Below are experts of layer 4 (counted from 0) of a mixture-of-experts language model. Rows are named router (the router's row for the expert), gate (a neuron's input weights, with its number), up (a neuron's input weights, with its number), down (a neuron's output weights, with its number) and show model dimensions 0-159. Each number is 200 + 20 x the weight over its row's rms, rounded and kept within 0 to 999.
After each expert's rows: a language model's description of what the expert responds to. This comes from a sample of Wikipedia text that the model never trained on.

# expert 20
router,179,215,186,221,264,241,185,215,249,223,221,211,170,210,200,191,197,203,199,237,205,199,170,202,201,188,199,219,203,201,186,219,179,199,179,213,214,201,198,165,190,204,209,232,196,170,209,207,228,183,186,216,218,212,181,228,208,196,200,164,181,196,231,201,213,209,198,238,233,220,207,206,182,232,215,186,178,211,207,195,182,173,167,204,201,176,196,168,199,210,212,169,201,185,150,234,194,194,190,192,198,229,188,206,202,196,162,173,205,206,162,247,176,174,237,181,208,202,189,196,182,235,232,200,180,224,181,191,193,209,196,192,206,179,200,246,215,209,187,187,194,159,214,194,197,176,199,211,182,206,174,185,202,208,198,183,211,173,181,197
gate0,219,213,173,210,187,204,170,200,205,207,213,191,163,199,176,192,205,195,193,185,210,194,182,243,199,212,166,193,198,189,196,200,221,209,180,222,191,191,214,203,208,212,201,234,179,192,211,200,208,162,227,210,204,197,195,224,200,204,242,196,179,199,225,224,210,207,142,203,197,186,206,205,159,178,194,230,184,194,211,189,204,207,187,227,223,214,214,207,190,231,199,207,187,220,190,220,226,174,212,219,192,201,193,211,211,215,136,215,141,201,214,208,195,199,184,238,196,217,194,186,180,198,184,213,204,203,166,171,173,180,154,166,204,177,225,210,172,202,220,218,215,177,229,209,208,193,181,207,182,202,208,168,142,202,187,228,234,174,222,184
up0,196,200,209,183,182,144,182,193,209,183,211,169,219,167,210,206,163,157,181,206,199,195,189,227,206,184,220,154,210,209,174,191,179,182,203,176,213,201,214,177,197,212,179,216,191,197,229,216,212,176,165,209,170,177,200,183,183,197,169,196,214,203,202,209,199,176,186,209,175,204,222,196,204,214,185,205,173,187,213,186,225,207,229,215,183,186,204,184,230,163,229,211,205,193,200,189,187,207,184,199,215,201,175,163,221,198,204,192,220,236,199,157,212,279,215,204,230,187,203,202,161,199,179,189,208,210,197,167,214,201,182,187,196,201,209,211,196,215,236,209,183,233,173,232,223,215,194,178,195,234,214,216,206,179,198,193,179,161,211,189
down0,169,180,217,186,185,169,202,195,185,164,203,183,188,158,209,219,232,188,174,213,196,205,212,206,200,183,192,144,220,208,220,165,253,200,186,216,189,196,218,206,205,189,189,226,208,207,194,199,176,208,233,183,252,180,196,197,191,213,185,215,167,197,187,173,215,182,230,171,212,201,170,209,207,218,200,258,193,192,230,236,196,205,191,190,240,181,182,204,211,203,197,185,166,196,222,218,174,192,200,212,189,217,195,182,208,236,207,185,186,211,199,189,208,204,244,220,177,223,192,230,201,195,205,203,217,222,155,208,190,199,193,197,193,198,214,176,212,165,220,227,190,215,180,182,227,224,191,200,194,198,220,207,234,210,213,181,170,231,221,183
Word-initial letters. First letter or syllable of a word split into pieces, especially c and C, as in census, costs, cover, and Earth.

# expert 23
router,191,188,200,212,181,185,205,154,192,192,175,203,199,191,230,202,218,212,228,190,201,221,209,207,194,203,209,204,195,207,180,233,231,168,176,168,222,215,183,218,177,190,176,192,210,191,184,203,152,192,208,193,201,192,167,196,184,212,231,180,181,184,213,187,161,208,178,193,219,186,208,192,196,217,209,197,192,202,171,177,191,218,190,247,198,193,175,183,233,179,188,172,217,219,192,194,212,188,157,237,219,229,204,191,201,175,213,216,188,222,174,153,241,200,184,216,186,181,188,194,182,229,171,218,205,190,206,159,210,190,223,212,227,168,242,185,225,153,184,205,180,174,226,199,196,210,221,190,215,208,217,205,200,167,218,229,211,228,188,217
gate0,236,199,189,190,192,179,194,208,196,216,184,216,187,225,200,169,198,190,254,183,210,194,208,208,189,187,192,231,212,207,181,212,206,211,191,178,200,184,183,226,227,258,185,187,205,160,200,198,199,213,235,175,216,215,206,239,183,233,189,206,203,181,182,188,204,188,197,182,206,176,242,166,184,158,187,170,171,206,231,203,200,186,213,233,229,174,182,177,199,187,202,162,193,227,238,166,230,187,179,216,204,179,206,200,190,193,178,193,188,208,202,207,220,208,198,184,182,204,219,211,190,180,179,203,198,212,214,168,200,207,187,203,187,197,192,201,170,170,207,228,229,183,211,158,195,176,192,186,211,206,248,194,242,227,207,200,181,159,192,218
up0,222,213,192,218,210,183,200,165,206,259,213,198,185,198,196,210,196,219,221,200,208,191,188,182,188,251,200,170,227,210,177,192,189,181,203,226,194,182,186,186,194,168,196,215,211,184,182,229,178,192,208,211,191,208,220,185,233,238,221,183,215,206,199,193,207,220,234,197,210,235,166,207,179,220,182,214,180,191,198,185,225,194,191,226,205,243,218,199,227,213,216,213,245,190,236,202,189,247,202,165,178,222,170,215,176,215,219,179,176,198,180,205,207,220,257,232,200,162,204,188,195,179,203,170,186,202,202,184,198,197,182,196,213,194,193,192,226,147,200,177,189,231,207,216,218,213,183,218,196,198,163,206,190,208,218,187,199,200,212,185
down0,211,202,225,177,180,224,180,187,170,162,208,191,201,182,189,195,224,208,194,181,180,208,210,195,191,193,187,210,237,172,211,196,223,179,166,212,179,165,183,177,208,193,213,210,191,227,188,229,183,212,223,195,208,192,219,168,239,213,191,171,185,213,156,213,210,222,222,203,181,196,215,192,196,215,187,162,215,221,227,181,170,211,203,205,213,179,237,181,200,218,184,212,165,184,218,176,183,226,244,204,155,176,231,200,196,219,233,201,179,203,179,217,188,206,173,193,229,184,203,182,186,196,199,195,193,206,201,172,194,192,200,223,164,252,179,199,168,195,214,227,219,176,221,185,179,198,225,247,210,209,215,182,231,209,189,179,192,225,194,205
Spaces before numbers. Bare space tokens before years, scores and figures in dates and tables, such as August 2009, born 1949, and 2–1.

# expert 25
router,220,171,209,204,203,173,190,209,150,202,234,223,194,214,179,186,199,238,238,179,210,223,191,174,179,233,171,172,208,199,218,184,205,218,205,200,166,208,208,194,185,156,248,198,194,188,195,203,193,209,202,229,204,167,187,168,223,214,187,160,195,195,197,192,196,193,185,199,210,217,192,216,216,204,242,199,193,178,185,226,206,239,183,176,188,201,239,239,211,231,236,213,170,201,182,197,213,225,225,165,239,189,206,200,189,167,212,222,204,203,179,188,189,188,219,224,195,178,171,220,224,205,185,180,196,186,189,196,240,195,208,172,182,222,191,181,203,188,169,203,208,217,187,233,179,232,225,178,210,177,211,206,210,215,188,185,193,210,196,202
gate0,187,194,187,204,227,197,212,197,195,179,196,225,174,210,233,200,223,234,189,230,146,210,225,233,193,201,199,223,187,226,202,190,188,205,135,189,171,197,225,247,189,200,220,204,176,192,217,199,219,193,203,235,198,200,227,192,214,176,217,207,223,225,171,226,178,186,191,173,185,203,184,191,190,196,245,235,210,197,181,196,195,178,182,197,207,209,194,211,198,210,174,193,204,224,211,192,178,223,211,148,178,170,190,216,199,230,187,183,200,157,177,202,198,201,237,202,210,214,227,182,193,227,171,199,192,216,216,207,205,205,202,221,175,197,175,200,201,220,209,186,156,169,218,191,186,168,219,190,230,200,181,175,187,209,183,230,183,216,196,175
up0,206,199,196,222,202,199,186,206,219,201,175,202,229,199,207,212,203,185,206,128,191,209,197,189,179,194,208,198,194,164,258,177,201,194,202,209,183,197,158,238,176,209,186,238,216,196,156,216,211,173,197,202,206,197,242,185,185,185,177,205,197,208,189,203,176,193,181,229,164,216,171,232,172,202,189,211,206,155,207,208,168,195,192,225,204,204,196,218,216,226,209,221,236,243,167,214,194,215,189,193,171,202,175,224,212,214,224,200,232,188,214,168,188,209,209,215,206,196,211,216,187,207,182,211,189,186,219,181,221,187,187,240,219,198,202,170,201,189,207,202,251,209,230,221,223,219,202,218,185,205,190,209,177,159,221,193,208,190,211,206
down0,219,184,226,208,220,184,219,191,166,192,200,202,225,202,184,188,182,182,192,222,200,214,191,202,212,227,217,160,191,214,210,206,222,220,219,226,189,262,207,200,225,175,181,194,185,168,232,213,202,224,183,151,201,186,193,189,182,187,183,183,226,197,178,206,208,190,202,186,214,173,181,193,214,228,222,214,181,185,188,203,214,214,170,180,198,222,199,187,238,196,173,173,191,187,189,178,208,189,238,178,185,201,190,174,255,222,170,186,224,227,192,204,181,195,193,251,184,212,221,218,187,209,230,193,200,172,188,198,169,217,228,185,174,218,230,208,181,216,173,198,217,221,196,165,187,185,200,180,192,217,226,191,215,210,186,198,248,217,185,206
Word endings and heading words. Final suffix pieces completing words, especially in section headings and table headers: Com-ics, Phon-ology, N-otes, See also, -ation.

# expert 26
router,200,192,170,177,232,216,228,189,170,228,176,186,178,211,203,213,217,173,224,203,234,199,210,210,217,225,214,240,176,168,204,187,211,187,208,218,147,200,179,226,234,195,187,223,190,218,208,214,201,180,218,198,201,213,193,179,214,205,209,242,211,199,167,173,210,184,190,177,186,193,169,190,202,210,227,200,200,155,214,194,176,196,188,185,208,167,195,203,191,230,193,227,192,179,216,204,177,158,182,226,242,194,207,217,208,188,217,166,216,204,216,182,168,226,178,191,196,188,202,215,214,194,238,213,178,188,154,206,185,198,174,189,221,209,218,176,188,207,208,198,228,224,201,217,219,183,190,175,204,176,199,179,197,172,191,173,237,237,197,223
gate0,187,199,222,206,219,212,226,201,184,226,175,201,204,167,158,193,230,205,191,223,200,221,214,222,199,212,205,169,178,194,197,192,164,193,177,209,231,210,186,239,206,206,201,212,187,224,179,190,201,179,198,199,198,202,213,225,225,178,193,185,209,173,227,197,213,194,178,250,201,214,189,216,199,185,200,183,231,212,223,189,194,203,155,197,176,216,215,230,193,207,244,186,225,193,212,218,182,253,181,219,192,219,227,207,212,174,229,187,202,187,197,189,184,206,184,164,180,217,212,171,188,191,192,250,212,170,173,196,195,247,190,189,195,204,178,192,204,186,239,192,192,232,199,218,203,190,252,189,199,207,242,226,180,202,199,172,175,211,179,182
up0,184,242,219,198,205,166,240,187,187,220,191,208,194,182,192,190,211,179,243,227,186,236,191,239,215,192,189,227,218,224,196,204,200,188,203,201,192,193,176,172,209,189,195,237,200,231,201,158,239,210,244,188,199,213,208,193,212,229,185,187,187,218,204,197,236,177,191,224,194,164,202,216,158,171,207,230,172,229,202,198,184,211,175,186,177,219,176,201,193,216,217,237,197,189,197,232,177,220,168,192,193,222,209,223,181,205,188,218,191,176,207,198,189,234,222,173,214,194,193,194,197,153,243,220,201,140,192,216,201,221,203,207,195,198,233,183,177,202,196,211,194,224,189,216,183,186,190,187,183,198,209,196,186,192,194,182,194,223,197,224
down0,191,202,226,194,199,182,199,178,211,223,191,212,197,177,214,199,201,198,184,200,198,195,204,237,180,178,221,206,193,190,200,209,189,217,250,125,189,152,198,246,202,164,174,207,217,178,177,195,210,236,168,189,186,196,213,174,177,201,181,207,195,189,192,213,180,232,188,201,231,173,235,233,203,230,198,191,191,164,189,194,190,219,209,216,201,201,208,174,206,203,195,222,189,180,191,178,205,210,185,233,215,158,230,183,177,212,216,237,226,182,195,201,205,210,208,218,219,166,209,239,192,226,182,191,172,197,184,236,177,172,210,218,210,180,205,201,214,208,225,203,186,182,214,170,175,213,203,219,234,196,220,186,199,177,202,221,187,174,203,212
Sentence-ending punctuation. Periods, closing quotes, parentheses, semicolons and table pipes ending a sentence or cell, usually followed by The, He, or It.

# expert 31
router,216,227,230,196,226,168,169,214,214,180,193,179,184,236,213,192,209,184,182,219,168,221,206,147,204,197,180,188,186,211,216,244,232,202,214,207,191,186,247,210,170,220,184,197,212,213,193,207,225,187,175,170,199,194,200,176,233,176,193,194,188,225,185,205,210,180,198,171,176,193,177,191,181,165,202,214,212,200,184,201,223,190,177,220,211,186,202,195,173,212,205,159,181,185,175,207,182,205,207,213,193,205,217,190,220,181,167,204,210,221,191,175,176,198,172,209,209,224,245,165,216,177,223,251,189,193,242,175,170,205,186,232,193,196,211,235,187,188,218,201,223,226,196,211,198,204,215,222,169,229,212,179,183,191,184,186,208,198,187,178
gate0,194,180,213,182,216,194,192,225,198,227,193,158,200,179,191,188,186,181,160,198,192,178,186,190,153,205,184,162,188,195,242,190,194,231,191,169,215,211,195,172,215,237,193,184,231,206,188,176,227,196,210,213,203,203,211,216,226,157,206,211,181,212,201,191,184,215,242,203,230,174,228,201,224,211,177,189,157,200,222,169,208,205,227,239,235,208,227,216,192,221,214,205,175,214,178,213,222,195,221,223,197,204,199,166,223,194,195,209,160,201,221,216,227,181,177,227,187,180,226,205,193,193,191,232,198,206,193,201,194,225,185,213,181,197,205,230,210,205,216,191,196,218,217,178,235,209,170,169,184,228,217,239,202,193,186,214,170,209,220,196
up0,195,173,207,180,206,166,171,186,162,176,216,181,205,161,235,189,172,154,200,209,182,180,215,200,189,216,199,193,199,215,192,215,213,175,217,153,210,193,201,240,189,167,208,207,212,180,195,186,179,200,176,187,197,215,162,159,218,221,193,243,173,212,208,205,215,198,173,191,192,190,207,202,211,196,233,214,206,226,227,199,195,191,199,241,199,197,218,231,205,187,174,188,184,232,176,175,204,225,197,204,176,181,181,200,188,189,200,235,209,188,180,209,198,197,184,216,187,196,202,203,159,228,160,205,185,213,213,226,210,194,222,200,208,175,201,226,212,238,198,258,192,212,231,165,216,201,222,231,209,197,188,201,193,207,208,199,202,172,165,222
down0,205,206,169,217,195,205,212,185,203,185,232,199,196,203,181,193,235,206,208,192,220,189,233,187,227,203,214,224,161,182,185,180,192,188,226,218,177,204,229,222,171,202,227,162,163,180,203,213,210,186,189,202,221,191,196,189,200,186,162,193,155,172,227,212,171,186,190,197,198,198,211,226,203,194,217,219,213,216,199,172,213,195,162,230,218,195,248,225,200,224,234,176,206,219,169,196,233,201,206,164,201,218,163,197,184,174,197,206,176,178,175,206,201,222,174,225,240,203,219,208,204,187,172,197,188,182,189,187,213,222,200,181,206,184,218,225,224,176,201,206,186,174,208,225,176,228,212,186,203,224,187,164,211,231,248,183,193,214,222,206
Digits and number words. Single digits in scores, times, percentages and table numbers, plus spelled-out numbers: 3–2, 15.41, 94.1%, two, six.

# expert 9
router,180,217,226,195,172,163,231,223,218,178,179,174,217,172,176,216,203,186,206,191,177,220,194,172,205,182,197,192,212,205,182,145,211,210,216,188,228,239,202,209,203,230,172,174,206,207,202,198,168,173,198,169,177,191,211,182,177,184,201,210,179,208,192,209,162,213,205,206,177,196,182,215,206,204,173,198,196,222,222,221,209,190,205,236,183,188,202,203,204,210,225,191,201,212,218,195,202,204,190,203,169,207,171,196,157,181,199,200,131,201,184,209,218,174,242,183,209,216,202,204,219,177,229,220,200,211,232,215,179,181,202,162,212,229,206,177,236,190,211,204,216,177,233,174,224,169,197,220,206,226,173,175,211,187,198,230,192,177,209,211
gate0,204,196,195,207,197,164,224,221,212,181,189,199,196,216,199,192,195,204,222,217,156,216,235,205,176,190,199,170,209,191,196,246,202,251,203,256,180,234,183,177,202,187,203,190,171,202,186,174,225,179,231,201,205,189,218,183,181,192,181,210,163,193,210,206,186,195,210,203,192,176,200,207,214,195,223,186,178,253,206,215,208,202,186,216,242,182,215,176,179,204,200,208,183,186,170,166,229,192,204,223,210,148,198,220,200,191,210,190,189,196,168,236,225,200,198,185,183,176,192,195,211,214,216,183,190,182,214,221,223,246,218,188,192,177,197,211,214,173,209,175,206,218,239,234,166,195,197,206,218,194,196,175,187,169,198,218,217,221,230,198
up0,199,176,174,174,174,182,190,198,217,205,184,166,196,168,228,198,187,227,213,193,186,205,191,207,215,185,196,208,202,242,172,195,225,200,213,160,225,201,196,196,216,216,182,237,220,216,198,226,219,167,194,196,219,205,209,172,197,218,160,198,153,205,203,189,200,183,223,198,202,216,203,187,210,207,200,219,206,199,224,226,224,167,221,182,220,210,173,204,205,195,197,211,167,226,189,190,164,197,210,223,183,196,226,152,215,193,172,200,227,220,200,212,209,216,177,218,241,181,198,222,221,200,221,181,214,174,210,162,177,216,220,208,226,173,205,200,168,194,249,192,201,185,207,207,154,198,192,224,225,177,197,206,197,212,243,193,208,230,236,223
down0,217,192,203,255,203,226,174,190,200,231,172,202,209,217,199,201,209,171,162,226,253,228,196,215,190,222,229,186,197,185,212,191,161,226,210,202,180,231,181,195,181,221,229,216,163,202,183,162,208,197,174,177,178,194,192,205,176,202,217,189,163,174,210,222,221,212,207,197,200,200,226,207,175,217,198,208,195,203,204,169,187,209,199,191,225,218,189,176,222,208,218,176,186,208,174,205,194,225,225,205,186,197,225,173,189,213,219,209,190,174,203,203,202,176,207,170,213,181,182,178,189,210,215,200,209,167,233,195,211,215,209,193,233,160,219,211,235,196,232,199,189,206,243,171,171,224,202,204,226,187,194,212,174,189,180,215,162,184,171,227
Digits and dates. Single digits inside years, ages and statistics, e.g. "(age 55)", "1960", plus non-Latin byte tokens and "on" before dates.

# expert 1
router,209,242,203,187,171,210,195,210,207,222,198,185,180,220,185,192,205,202,207,155,204,220,210,180,174,212,194,209,178,188,242,223,186,192,166,208,186,188,219,215,195,211,172,210,202,185,194,184,212,191,196,200,238,202,204,218,210,200,185,210,202,196,216,187,184,218,232,191,215,249,172,187,205,225,191,196,216,215,252,201,200,203,187,226,217,233,197,197,156,176,171,173,200,185,175,192,168,225,218,222,203,227,189,204,166,198,213,211,191,191,208,186,202,234,194,202,205,208,179,161,202,207,167,178,246,205,202,192,167,192,196,235,215,197,184,219,240,163,194,153,233,193,214,184,189,199,215,228,192,198,229,165,155,211,181,200,181,191,205,183
gate0,197,214,206,197,212,222,186,234,195,247,196,171,201,178,191,216,217,224,177,161,193,209,222,213,241,182,184,191,207,178,231,228,214,218,185,216,162,208,201,246,174,211,172,158,222,194,241,169,179,196,185,193,169,237,183,195,199,183,208,226,191,208,217,180,218,188,165,199,223,202,204,222,191,189,171,175,199,202,213,212,227,198,186,217,195,179,213,212,172,203,201,211,206,192,188,197,240,218,191,226,210,193,197,219,171,216,227,189,229,182,184,188,211,224,235,194,182,188,225,229,184,173,194,192,212,151,205,195,164,225,193,222,168,200,195,218,203,209,221,218,236,178,189,213,216,202,192,222,216,207,222,210,211,177,207,183,221,228,221,194
up0,209,179,236,191,222,193,187,212,181,201,209,217,200,205,201,240,181,195,173,173,205,203,231,197,179,198,194,215,186,167,217,192,200,227,158,196,205,194,194,229,170,206,204,197,205,193,228,179,176,176,160,180,162,201,191,205,199,196,149,174,170,194,188,232,182,238,192,220,218,229,180,206,198,178,175,211,197,194,186,210,179,214,196,208,146,217,181,206,229,195,158,211,202,197,208,219,214,227,213,210,199,198,210,208,205,206,214,204,218,213,204,218,212,221,172,186,195,191,159,165,175,186,196,167,227,163,208,198,173,217,221,206,190,217,180,166,229,210,244,211,185,210,183,228,195,220,212,221,174,198,204,227,176,181,172,192,196,227,174,184
down0,195,196,145,195,200,242,195,225,157,193,199,217,212,222,184,219,172,188,210,191,229,209,210,191,214,226,203,232,209,172,200,223,161,224,208,188,193,184,193,254,200,217,177,191,191,190,215,205,199,203,193,218,187,197,212,201,139,194,151,208,179,227,215,232,205,201,180,190,243,214,200,199,174,189,182,212,177,190,177,215,216,182,203,218,218,184,202,202,178,198,172,205,214,206,200,220,214,169,216,207,216,181,202,191,213,189,212,227,233,185,193,175,221,209,216,201,163,214,219,235,205,186,176,183,193,179,219,181,179,221,213,198,189,196,189,237,199,196,204,188,179,209,182,190,178,163,194,191,190,201,177,210,237,220,203,197,252,225,176,169
Word-initial consonant pieces. Single consonant or short cluster starting a split word or name, often after the or a: G(E), st(eam), t(en), J(ames).

# expert 10
router,216,230,209,246,183,220,200,200,209,212,225,181,202,218,165,209,192,195,196,176,200,179,186,211,215,226,196,186,193,178,169,226,193,197,203,184,225,192,158,197,202,242,217,242,228,197,164,179,218,211,229,210,164,192,217,240,262,221,163,223,221,202,182,200,177,207,183,212,197,203,214,198,234,200,175,199,179,191,179,189,219,195,212,201,222,180,168,234,179,164,213,176,193,190,193,230,195,195,199,203,223,221,199,176,187,231,214,188,206,180,165,198,176,194,179,187,176,207,212,185,212,200,166,174,193,198,161,214,206,197,207,218,201,184,202,182,232,201,156,194,207,189,221,188,209,200,196,212,167,218,224,205,199,227,194,236,185,216,201,209
gate0,210,187,189,213,198,182,184,200,190,166,197,200,175,186,168,198,227,206,191,183,220,182,167,197,173,220,204,222,197,194,220,193,235,238,190,190,219,208,165,205,169,166,223,199,179,227,189,189,205,221,220,207,201,223,221,190,249,201,217,168,223,202,190,206,199,216,169,187,177,214,206,187,228,216,197,211,191,161,196,220,189,152,174,218,229,187,180,179,175,182,189,195,169,201,206,240,203,179,203,209,209,209,180,198,194,202,213,187,209,202,177,202,217,175,180,196,178,201,247,224,197,234,181,195,200,209,164,245,207,249,229,228,192,246,203,200,201,195,186,227,173,196,191,175,224,199,219,189,165,222,199,180,211,183,194,213,216,180,223,195
up0,196,208,211,194,174,185,207,236,171,207,221,204,182,183,205,219,178,190,214,215,218,197,202,193,170,199,191,222,196,162,196,216,162,173,224,200,184,172,207,211,230,210,219,208,221,245,187,178,199,188,183,194,176,242,218,199,211,194,198,183,206,216,200,211,179,187,218,187,238,241,215,197,190,223,222,239,212,168,219,200,208,177,227,209,183,212,225,188,215,207,213,191,184,189,251,193,182,198,159,177,254,195,213,200,215,192,184,182,205,195,187,212,247,215,205,203,239,173,208,180,158,231,232,219,185,215,199,188,213,183,208,167,219,202,204,190,195,193,182,220,199,199,195,199,197,201,213,209,236,201,189,208,197,240,169,219,206,238,163,190
down0,211,209,220,185,218,165,212,176,202,222,223,196,183,154,165,212,208,203,204,222,220,217,214,181,164,162,197,217,216,170,188,191,217,229,200,212,203,174,219,201,197,204,209,206,204,213,205,183,213,216,213,185,212,204,182,201,180,243,173,177,225,181,206,191,202,208,216,202,164,165,162,181,187,153,214,184,201,204,198,183,208,205,189,176,182,204,211,179,228,185,219,210,176,221,197,231,208,188,173,163,192,207,214,197,174,198,218,213,197,204,221,126,215,194,195,190,218,210,194,211,187,216,224,259,227,175,216,198,234,198,201,199,216,220,237,205,202,190,201,177,204,206,191,211,204,234,199,157,206,219,184,181,159,210,221,189,180,213,212,198
B and sh/ch onsets. Word-initial B or b pieces and th, sh, ch, sc, st onsets, also -b- in place names: Fox-b-orough, B-attle, B-ishop.

# expert 15
router,197,233,187,237,189,171,207,228,203,199,200,165,223,216,189,239,194,184,173,219,214,182,210,196,198,214,190,153,200,218,192,179,185,225,209,212,220,210,204,231,227,212,241,199,231,177,179,163,205,194,173,205,188,204,212,219,192,206,202,238,200,168,217,224,204,204,197,224,196,200,198,214,174,158,194,213,169,193,216,207,207,204,195,209,214,187,228,187,177,228,161,186,194,200,199,173,214,208,222,251,152,202,174,204,189,202,222,213,214,198,218,195,225,210,207,150,199,202,233,220,187,219,237,184,204,167,163,212,225,212,164,211,199,184,209,224,200,218,216,197,203,182,186,175,219,187,196,198,219,173,226,185,189,172,220,213,186,202,206,169
gate0,211,201,202,170,180,189,229,247,191,227,187,209,185,209,151,191,222,186,220,197,159,204,236,218,198,180,180,184,184,201,224,208,202,183,206,187,187,214,201,181,216,213,200,186,210,210,215,196,151,196,182,218,199,180,198,168,254,192,229,209,215,219,217,168,188,191,233,169,196,220,178,220,209,162,210,204,172,181,210,220,212,164,196,205,196,189,206,228,187,209,159,207,186,224,212,192,225,234,190,230,178,207,208,190,204,197,229,189,212,216,150,210,219,199,210,169,198,214,205,189,213,177,213,184,236,170,215,198,206,236,208,181,231,188,136,191,216,196,196,191,241,197,220,199,187,191,190,203,220,182,193,213,192,209,213,185,202,214,201,212
up0,191,199,150,211,197,192,192,208,211,175,187,219,200,174,216,160,199,216,177,143,199,200,214,196,231,192,184,182,185,182,199,204,221,212,165,189,181,187,240,167,185,189,191,238,182,189,226,199,216,180,229,197,185,214,187,193,208,208,210,176,242,166,206,217,202,189,192,223,173,204,231,242,222,215,190,214,208,179,218,205,172,216,204,202,200,228,196,206,222,194,224,178,218,200,196,210,172,208,227,188,224,206,209,204,168,195,171,177,184,232,191,196,190,217,193,233,238,234,217,190,206,187,186,203,197,223,178,173,183,180,185,211,169,172,244,172,167,209,192,214,171,190,213,214,217,219,196,171,195,201,182,242,195,225,189,222,207,199,215,188
down0,232,205,210,200,202,171,189,196,172,219,175,215,229,176,168,183,228,167,195,187,165,209,158,217,183,199,199,169,224,200,211,212,207,184,200,197,211,203,209,204,210,208,218,174,163,200,209,187,188,204,194,210,180,201,215,200,191,165,218,171,227,234,174,233,176,215,191,179,189,176,201,188,203,195,213,182,214,227,190,213,224,206,171,205,168,247,190,178,187,223,176,195,186,210,216,199,216,180,213,170,214,203,195,194,222,162,197,158,198,204,187,196,215,192,227,206,190,225,221,195,225,184,217,206,202,193,242,196,211,182,199,246,215,243,227,205,178,226,179,193,192,209,203,196,227,184,239,179,186,193,256,211,197,190,209,199,182,192,247,224
Capitals in abbreviations. Capital letters opening abbreviations or names, often after an opening parenthesis or pipe, e.g. (FIN), (FNC), plus comm, sub, cap.

# expert 30
router,230,193,194,219,196,222,223,197,159,193,238,213,223,191,171,175,206,195,213,160,185,220,210,182,172,219,180,199,215,211,203,180,223,207,193,209,208,220,182,191,184,221,220,209,203,180,235,196,182,218,222,238,221,208,175,204,196,229,155,205,224,167,211,202,201,221,172,202,222,209,203,170,154,195,245,187,217,173,183,214,227,208,190,208,186,220,216,220,224,226,234,193,211,247,201,222,199,190,212,195,193,165,218,210,193,187,201,212,218,185,202,151,178,198,229,226,218,183,193,216,225,200,194,159,179,181,193,183,234,210,198,179,191,212,201,192,185,208,193,193,194,198,158,222,180,219,217,189,203,167,178,223,199,192,200,184,177,232,181,188
gate0,189,165,234,205,205,215,201,178,199,219,215,184,228,196,219,179,251,184,202,217,205,190,189,208,192,187,186,193,216,199,197,210,170,214,224,224,189,203,196,215,209,209,198,155,230,195,217,212,172,209,212,236,200,187,201,212,219,187,210,203,228,171,199,219,256,171,172,158,197,183,220,157,190,201,187,191,225,198,209,179,190,218,213,181,155,188,226,173,165,198,174,198,214,222,195,202,187,212,225,186,211,205,208,220,219,173,192,172,156,187,165,206,169,164,186,209,177,192,189,197,201,180,204,151,217,214,202,193,194,215,209,194,215,221,182,204,196,200,170,183,211,223,167,187,195,188,221,181,177,173,213,232,197,232,214,210,218,216,168,181
up0,213,234,215,215,196,221,197,157,231,181,175,177,202,203,250,186,189,210,210,243,160,221,207,154,208,214,195,180,206,247,182,223,199,205,216,222,201,192,203,178,197,211,231,188,219,227,212,189,192,184,176,183,224,199,148,198,151,174,203,210,226,213,194,219,198,182,207,185,228,167,195,203,186,223,186,210,223,216,192,177,213,193,165,213,178,218,237,235,224,179,218,171,220,165,199,183,204,204,173,210,194,189,205,218,161,204,167,192,223,184,197,201,210,226,211,172,208,162,191,186,197,197,229,209,206,209,213,210,209,190,239,206,208,192,215,193,205,184,208,204,195,220,191,198,206,188,205,209,212,193,199,188,226,186,209,222,222,228,238,214
down0,188,222,173,181,230,211,195,205,241,187,228,182,214,219,179,162,187,166,188,210,201,222,165,207,180,176,153,183,201,199,184,206,200,160,184,219,212,240,178,201,189,172,186,195,208,219,241,205,212,179,223,177,230,195,206,191,205,189,188,186,221,209,208,227,206,176,192,169,226,214,180,218,214,199,190,204,158,175,202,245,217,242,199,203,183,198,209,140,192,217,223,199,226,194,215,222,177,184,202,208,193,201,173,190,219,158,199,183,203,217,206,196,203,205,172,207,195,192,197,209,211,246,172,181,224,222,222,213,186,199,210,225,184,209,211,224,199,197,193,183,201,199,183,197,226,176,208,206,201,187,225,173,208,191,186,196,260,204,186,209
Infobox field labels. Field names in infoboxes and lists before a colon, e.g. Kingdom, Discipline, Production company, NBA draft, Total, coordinates.

# expert 29
router,191,217,223,244,190,180,179,178,178,211,222,175,221,197,198,160,212,179,183,230,199,181,220,190,189,187,210,239,204,214,207,191,156,194,179,195,174,192,197,188,196,179,180,183,170,166,182,210,191,209,184,214,207,227,217,184,212,227,176,186,227,204,159,219,154,199,190,209,174,230,211,209,189,195,191,205,201,217,209,181,226,189,195,159,179,164,243,233,233,203,230,218,166,224,206,220,207,207,192,186,196,227,199,217,209,193,196,229,218,188,216,174,200,217,174,214,214,190,249,235,200,177,169,208,200,167,212,198,207,212,200,205,167,202,220,212,211,181,177,204,183,220,198,173,188,195,208,207,207,221,219,208,165,220,241,213,195,216,199,185
gate0,227,160,237,228,169,222,193,198,164,206,216,208,196,201,222,177,148,190,181,231,205,174,209,229,202,190,188,178,196,201,182,171,225,199,196,231,223,189,215,198,215,217,183,233,191,202,206,202,173,169,169,207,172,224,222,164,211,169,194,183,206,176,206,150,171,191,172,206,192,213,176,196,202,173,186,215,196,177,214,178,200,178,191,160,161,205,209,210,212,220,194,164,200,223,232,189,200,191,188,149,186,191,190,190,186,165,205,180,215,208,170,195,216,201,209,169,184,194,187,201,189,166,208,203,212,170,212,199,190,180,206,243,178,218,182,211,195,176,204,208,202,201,179,184,216,228,212,187,226,196,218,187,206,215,237,186,197,193,186,185
up0,220,198,191,212,187,203,228,214,184,215,188,206,187,204,207,200,216,193,216,212,199,179,167,154,210,202,206,160,206,203,207,220,216,197,188,156,192,189,179,192,215,154,192,186,195,215,218,198,209,207,167,190,204,182,197,162,190,174,218,258,182,227,220,194,202,188,196,213,186,231,190,238,213,241,189,245,206,164,180,228,245,176,192,211,228,197,172,249,213,225,203,207,190,202,190,214,213,175,206,215,204,200,212,214,184,176,174,199,182,198,199,206,164,190,196,223,187,208,229,171,235,181,219,154,227,224,181,186,191,179,176,178,227,210,193,182,201,179,205,200,184,202,214,222,181,229,188,222,215,194,203,201,208,182,171,211,178,201,190,173
down0,169,184,180,244,211,182,226,212,220,166,202,182,188,200,193,249,194,186,225,194,194,179,205,236,191,163,197,167,194,208,236,193,223,210,232,177,182,211,218,172,229,193,207,176,156,202,207,249,184,212,214,203,183,176,194,201,202,194,220,226,188,222,219,169,211,205,204,218,181,191,191,189,211,267,192,208,209,194,192,179,200,199,190,227,191,206,195,208,179,220,188,204,202,191,198,204,168,220,203,218,171,217,192,191,204,248,207,194,166,219,197,225,192,165,203,214,234,187,182,178,221,189,199,183,208,219,189,170,168,222,236,215,218,227,216,183,207,208,181,172,182,216,182,215,217,201,198,184,189,207,185,195,212,162,209,232,179,192,184,190
Plural noun endings. Plural endings and final noun pieces, often before of or a comma, such as years, activities, units, and territory.